Experts of a small language model: 42.5M parameters.
Below are experts of layer 4 (counted from 0) of a mixture-of-experts language model. Rows are named router (the router's row for the expert), gate (a neuron's input weights, with its number), up (a neuron's input weights, with its number), down (a neuron's output weights, with its number) and show model dimensions 0-255. Each number is 128 + 24 x the weight over its row's rms, rounded and kept within 0 to 255. Numbers have three digits each.
Before each expert's rows: a language model's description of what the expert responds to. This comes from a sample of Wikipedia text that the model never trained on.

# expert 1
It responds to: Whole ordinary verbs, adverbs and conjunctions in running prose, often reporting speech, such as explained, wrote, began, while, so, like.
router:158134128160138083108145099162126154125166129146136112093114089111114134146097115140099091090158128120149165122162165091100123106096162124143156101126100127148139087125102138165151115129123095102135101146150126140112153078112114129134123102102098108145157095119143112152120155165136129152131122107125141128108134139154130093119113104114121132140111117138136124112112140100112111088145095121117149129142110114118142151116181147111114141131098117126125101113092153109153130098145135142108117114135114127086080135100150105114134152116094124128144124175154163165104097123146136121121115158058125153125117150142115093108071152059151110135133143115175199131095147133171082072099096160150139133169123148133159137129155143127122124079153151140123107091118127110183090108132079
gate0:166160142148124101092116137140061118171064085121119111120124119130118113155115136103170132124152116088105155112143148103139119153117134172146103142121134204114097124123141111128141155112147143142128163141132136119097111108139131107094142120137118101141087125111152133108104104126128076122136171159131145151123079122132127121159105134115174150119115121090161107082115121131102133123148107178101173141104159112113150118118129131117088160105130151147134158112139073153085110107126100162122137166138109121204114143115082145117104087108126097130151145096132103116110174156136136128143138151174133135157124149138116121082108080152146126118105127164138133134146136161125133077155148121134146162137105132101087168123130059162135129145144111150138142103138139130101112141146123
up0:136129092132145127107122136085125116109116116117157138097102111127137135097099142167097116110160132138144115157098133140124077134156143126115149169125105170066130131147134113142100129089129139122168091183119076141124153173103134113100125156135144132143164143135124151158145089145121103115127093130152138124133141058153133150092131139131163139108128124138139116108170161110153168143138065150120128126137089119150135111113161117153089125120115152168131135156133153122091103117182126158143107130172165148080119162149136104109132125116146155078165086092111059147171107119134082147134100137150161143108147116169153138125124113139147124119135138085110147142107122141133116121155130118103101115144168154091106105149171122104118136152109106093117164123091162138128108104114118
down0:131144133138107095150118111145119152130109149116097142117114086134196124132122117108178138138159152177125109152168140152155107118120139105113112090131122119177132143121150112115133106134136147117145132170077117105127135164164114082100121129096136121131121125148137112123105133091131165130139148100098121135153127110159091075112147140127128136122109171148180099135088110119141149129153120135139120127127139125110140152155171232137137082143163103173123116091136135174133135102154149118068126123138101121117099132120127134109127167114124136141135113126125134117177150140148066146123119115129182152161116143157152127132118115110144132148094081117108144131121154169104083140119096155109115160164139161088133089125091115121115110149117126174090085098133163138120121131102141
gate1:103171096157156139078147145149154150131119125134124147139124129087143132095111157119122143140099107115125111098143121114104126104154139133166119152095123184143149174118092092177173114117127136112116134154136158142131104154134143133113157148142141134100134127078102161152129135123140097098102137079163077116170117109117124099134122149132110115104105147096129117153131132184145131123141134101168146086135143099120170116140129138130114089144154081076139157156181169131132154124095163138183130144165142083130118136118132109135137132149138126128158145131121125108094094123116116114140149127139138137133116122108125159121144111155154162125188134129115164116139124102114094120148161125093104171157141143099133143137132154130133098173139133121074113119181169138063151139154070
up1:132159139103131122139146111143132126155113121095147101135082098133186092158121144105103086145127167115133163154105149113130136108150163146146131131121124074125090127142165137093102129082106107121141102139119141166138096126108112116141149114166079158109151107205125119120119132162122137150088127119074131155144124091120186145154148127126118126151152144161143109090159117150138138091108112137111154165109138149163131104148102150141120097095125158133150126142135110141084121119145077145115126108092119138105126139112124103140131140137117142147124096141129108129112101108151160129142157110127112156087168154134088119102107116098149113173137121136160126105125137157138178132125105133193164163131155085172120130160141129116150111136131155123191118080127150126109129105083075
down1:154140148136166121140145112088111144142191148110171133146135125154155114125107108145131135156084115147138155153131102148123111125140117133130132164122117109109135125106173130167123100201114155127162143144097163131143090126095119133107127132144138162064106084128132120135101139129117172125149131106126147147135096172125120144121154169130136171135102140143155143140096131126106147083123179095103118113195129135096081112084162151121122109083095104150144163136158100130144094148138126173162130166110086165123164166069103133113122185118159114133121096121129096082153101128135120134142109139107157137134113121154107115102145120097140150157083133112140134099146115116176146133112163139159128116141114133137144099133095121167100122140158153117136105112120160147135120115097117

# expert 6
It responds to: Inner syllables in the middle of long words and foreign names, such as ran in Tyrannosaurus, ric in agricultural, ri in patriotism.
router:133151139150133136167098146141137108151149116119101135134106101123123141118140142115143136150123117189149109139103118160188120158109111104096110108107117131140164149147132109132088160155125116162105142119145133126131112157164156112135130138124162095083078124108118148138129136153124097111126154114126135119119078111135121123088115168146166119098104139106117128092157134146152115178078111133090142156110089130144144081100140138119144160121163134099150156139136140139112111127104160081148114088096094142185104177141114095063168156138126137149131082121157140132138128154139145144115129156131121144106140097125154136157106118140124090135102122076156134195122127126094102133086106107162127124136130139156171112147115138107101052099132084107159121105119120148155119171134143
gate0:140097154104063162139131114148132117186145106141107172130131125120093121125120126121104146145118084134127118119120117168113094115120125135147148109114166152108110122069124141138114103161123143157112130104142143165145171110107122138134122130145102139156140122145123071128149147106156141130118109114123124125126172139137110141132080106133090138125122105101154173152101085085168097110143193140180131152136125119178126133094153127108135130114067105148159127138132192102121127156134127120106176089112094138138105108151135130156103154088115145135125135153113107110165148109110151094156106148105137122109118117124083145090097107146122135116139120147151106156132128069116109135135148156143147160114154162102114162137152111144108135116115092210138132120124092151170139117143164
up0:097136115136132126147120131157151128109130139108120142132124147103159110153137089123163123062138165145102137189164128100111169128076111108133177142119078092119115104128139133144097147079136112156177105176138113130147122131109100126150088140130134150067166101081153150141101139138134125146099110154102118084110131152138132112168146145126117118168142156154129117123134130138117128127150164120149149121158166161140117154128129107141089116085146113118145132118129098146134080107102126160077117120047135124112105136126094173139139118137110112130105126173119152110148124125117136146107140117166110139129089145130149080105098158111104132161111166161111180092124139151139120171133092113135091154138120098089114123117127123147149128159116184099125115100108106124093134115151111
down0:129151176149080147116106113104140133114098131078158142158169149126137111119134114156128141112118098137132136111137151122103135128119099088124108115141163119081128101149107120137111154120147121116123150117104124108130123132145125137151140147118129142147156119120114146127147083154159109112151127136140105123149111178155135136084145163081131154137121130134128113134151085114101177159140137149092138121156130122107102143162089147173139126105187152132113176110073112145099155065177120157103135072117152125122096187142057070125177140130147148129137125127099118104115156103131143091139136160109138111118087132122131128134132094136124129132138103153144114134175133138150128118120162158122098159154154109051127147101159121130181130125126134117119161092140141190138112145120120
gate1:123142146110122148094172163102128100130150145126089129117159114135113119109142131129100153084116111166158110145115134136061125138098134117157130143112133087138118168115112160129106141102107146139160095142148185156138156122099136110126183168129131138141115152134138149109164136153154156126148118110149117141156137106138152163121104086129099130134179133193104119108097148132146132125122164141151153117120134197141113141118193077133125106127083111148125098103108121144186103146147155129142116123105105147106090118115149064139143150142134150092153103129128074158106146092139102129129140129114114151100162105076111159102162131154126131147087149138121117166114126158138134125128103123156161125081157140111162170116150154116147120110136098114132155133114111100114150097096146
up1:161138107157076077117157155133100131120109163145134116104137065128159138129134127137126100049143145174126121088123139111111143116152125155171116140147112122107143104121151179151127121080141099099119103124113151137130125133151140100111089136162132122138113134113147122162151106141100140159129163125128152099134103088117107162115127111108141158156122110151138140132128151121143109143117123098164129122142067113116132139149127125151154134085105105152126145115109105102152169140165145100103110136088108154176115094171106107111145126145118139173167105128096137114101125088120106157160140138137139094159149091086108146144158186111128098122098144116162119178123118163113141107110167146146120118148109146145127180164124140085124110149173124151137171134089155133105095103137154
down1:155139129087132127127129139168147134130096135149102105140141098110172094112118129112139134127118116129150161134092087115091093144106094130171145116105140100108149141117132140135119164116115140124177093143129142119149105139085140124117091161134091089131148129115153118102176145116140095128107100151141097110126108126124119124162121120140111061062157147099120132123142073151121121118155139148134162134112160151134170151145092115121134125107115112130146153141129143128092129075131141090115163157151085132098106124146198137183111141147125139070177154147160128125117139097168144142144126126098095119114129128141138109190180133146173153109164129122101151173141106101143101136148115126131130155130122131149115156086134143137116107107098129115158164149138104077076134138120133

# expert 8
It responds to: Possessive pronouns and markers (his, her, their, 's, Years' War) and adjective or noun endings like -ary, -ial, -ate, -ue.
router:127151083133128123131126086093157155094109128148124157136111145134168154098135159139112105110105114169140135138152154095088130119080189139070185111146065104158138103105162066125099139115139114097109126146142112124095169114093123106128129150127117143100136133153134170131144177171096171174135094148124156142134137116147121126141135127143122107150124135162137150130131160133147161114101125092139097107137088149118134137116117139106131104120146113148120143103160154109107189143144100192152129150108151141123161157132168121127141112164093136124113137144121100114123163142066091095096125144140131130141108137147160108126106113097114126110075146113155142129133143128085115128123131103128104086160130118125120106119121129115152123134170170083144118113121141088126122102169151
gate0:147125095110124111147086135186129136131112124113161102134131112124165135110110190112145082115139179153160155120150119131129136149143114118115108084079134090163114112124147109151132114143129144101124152111124137137136072090165141120143133124114119157141106135142130131102122116164135167096111140104165150123073128122097138110078134187118175122143103127130097093118155096145109128139124093116105135144161126118101133149125096152137080158145151110118107157129121126105102091181117104118115144136135079148141133133144102109089164153091105122111135116166150150103084096102097160191122130102114135122174127086146128163176131142123134129136097102115146120163086112141116105125107138128079107136106114124153126103122113130140087174118075140143119145181107131114120140116154113
up0:146144161122135127160137143143108131110119120120153083141109144155125142102105170114129128146111136135164082187122146121115139144132158143070103149101091134190114131108145109146147134132112136129108130137125102111138099131131130155166137158127135153145102098104148111109111108115139152109167117128134156178100106096121153137120160107119171121092120121075133123163184154157137116137138166156121169118144152139137090122144130122163139124104105095110092125124185136103104095154153155154108154086124153121128105139100157153143148191134143071096095143158162141114173099126103155111115116098135120151109172103142092094119146134100140140128089071135129113178093103129133112131142097165112104120137136125143109140137068096102108148106136127125135097101141150125161157159115116
down0:126099112169125130071115162142167128145126158126117127107100143128132126091105191163159149110148122097100176103110135164118136115141091116143096067133109093075099126133152168126124122143119143126124099111137124117153116153115143108146140122118147085091145191129133124131131120145091099136116124151136156104133111128124081079126109118130115122094155136145145136121078081114153104126093122106115115136063146085163151129147159133173125060149129150136079155130124096117131128133116114122146144156114123083091191080095125107124135135149104144096114125119149128145129152108132158088128114090106129118153161139123126172160112132136123129129111140165088126099145131118173131121138125118136145127093090151142148108105133152126114129166083146152151165130106124115144112123122178
gate1:157075151177132136099166103140138112160125122145121144138179121137098146101146149155139121077144075167100129139096161128140138103161152101135138143115113120137083106137120162150125149137142119102128115124148150148151121109113115141119137112052088129139155120123081126155143089113160134121151114151099136178136109085125165160079111091151139128129158163153168182133160097134138109146109157120145119107103102112118132120111128121122121145125123141147161110179153137099133071115124145096133124122111098099117124155110135124097088130198128129092145130104153114157159107142149114147131174125129165105143160125079138129107132163165120141149141111107127097122130121131161129134184096151134130089118153086140125122124169119153151096153087094134105100120132131125145101143100134
up1:161121115140134105082143156135150161137081100130162113144138128189112162160138127146119113134101087099121122102141138122133138149120133096155125117139106132135107128148148116154125128194138150109081119120106123137096129101116139166120120173121105120175148100088117127142130108117103121095159138159135115160150145101126126087083113136134101169120122133141168099118143124149163122189114091147110087078097092102113122145142154150119106145155124151104093128155157102129189120153100152124171107104132084142185117150147104110145128140152124131115120111123157094138130123120132119137100123136104107109135133160114125165115121134153106125109132132083127087145153103152125102121140097159088165103167160120129076085156152132138158144098184121124111156071125126137103144144097157
down1:110143128125132103123106125161149104089146079116129145098159155126152161128124097106144112127152109100142102118153135111165132161111140128114066087148083106102122149125153147120162120132139135134144127140142164094158130145142139153154115128161126099127142163116138163153142133148147119153109143118131116104127086108080085106136116141127128153140099153095147113114131152094109112102131149128134123162105122095126094110153144196143111137114147112162101148151116145125210086114120119185122146150122062113131135058136148145130120112115125110110097143160109122147142091130114131102134102101108139116111131097167122113183118136140100117118113103161115096109175152138136122141109120151106086155105092147115148101153157152133097164160072155067136118149138142118123122104083120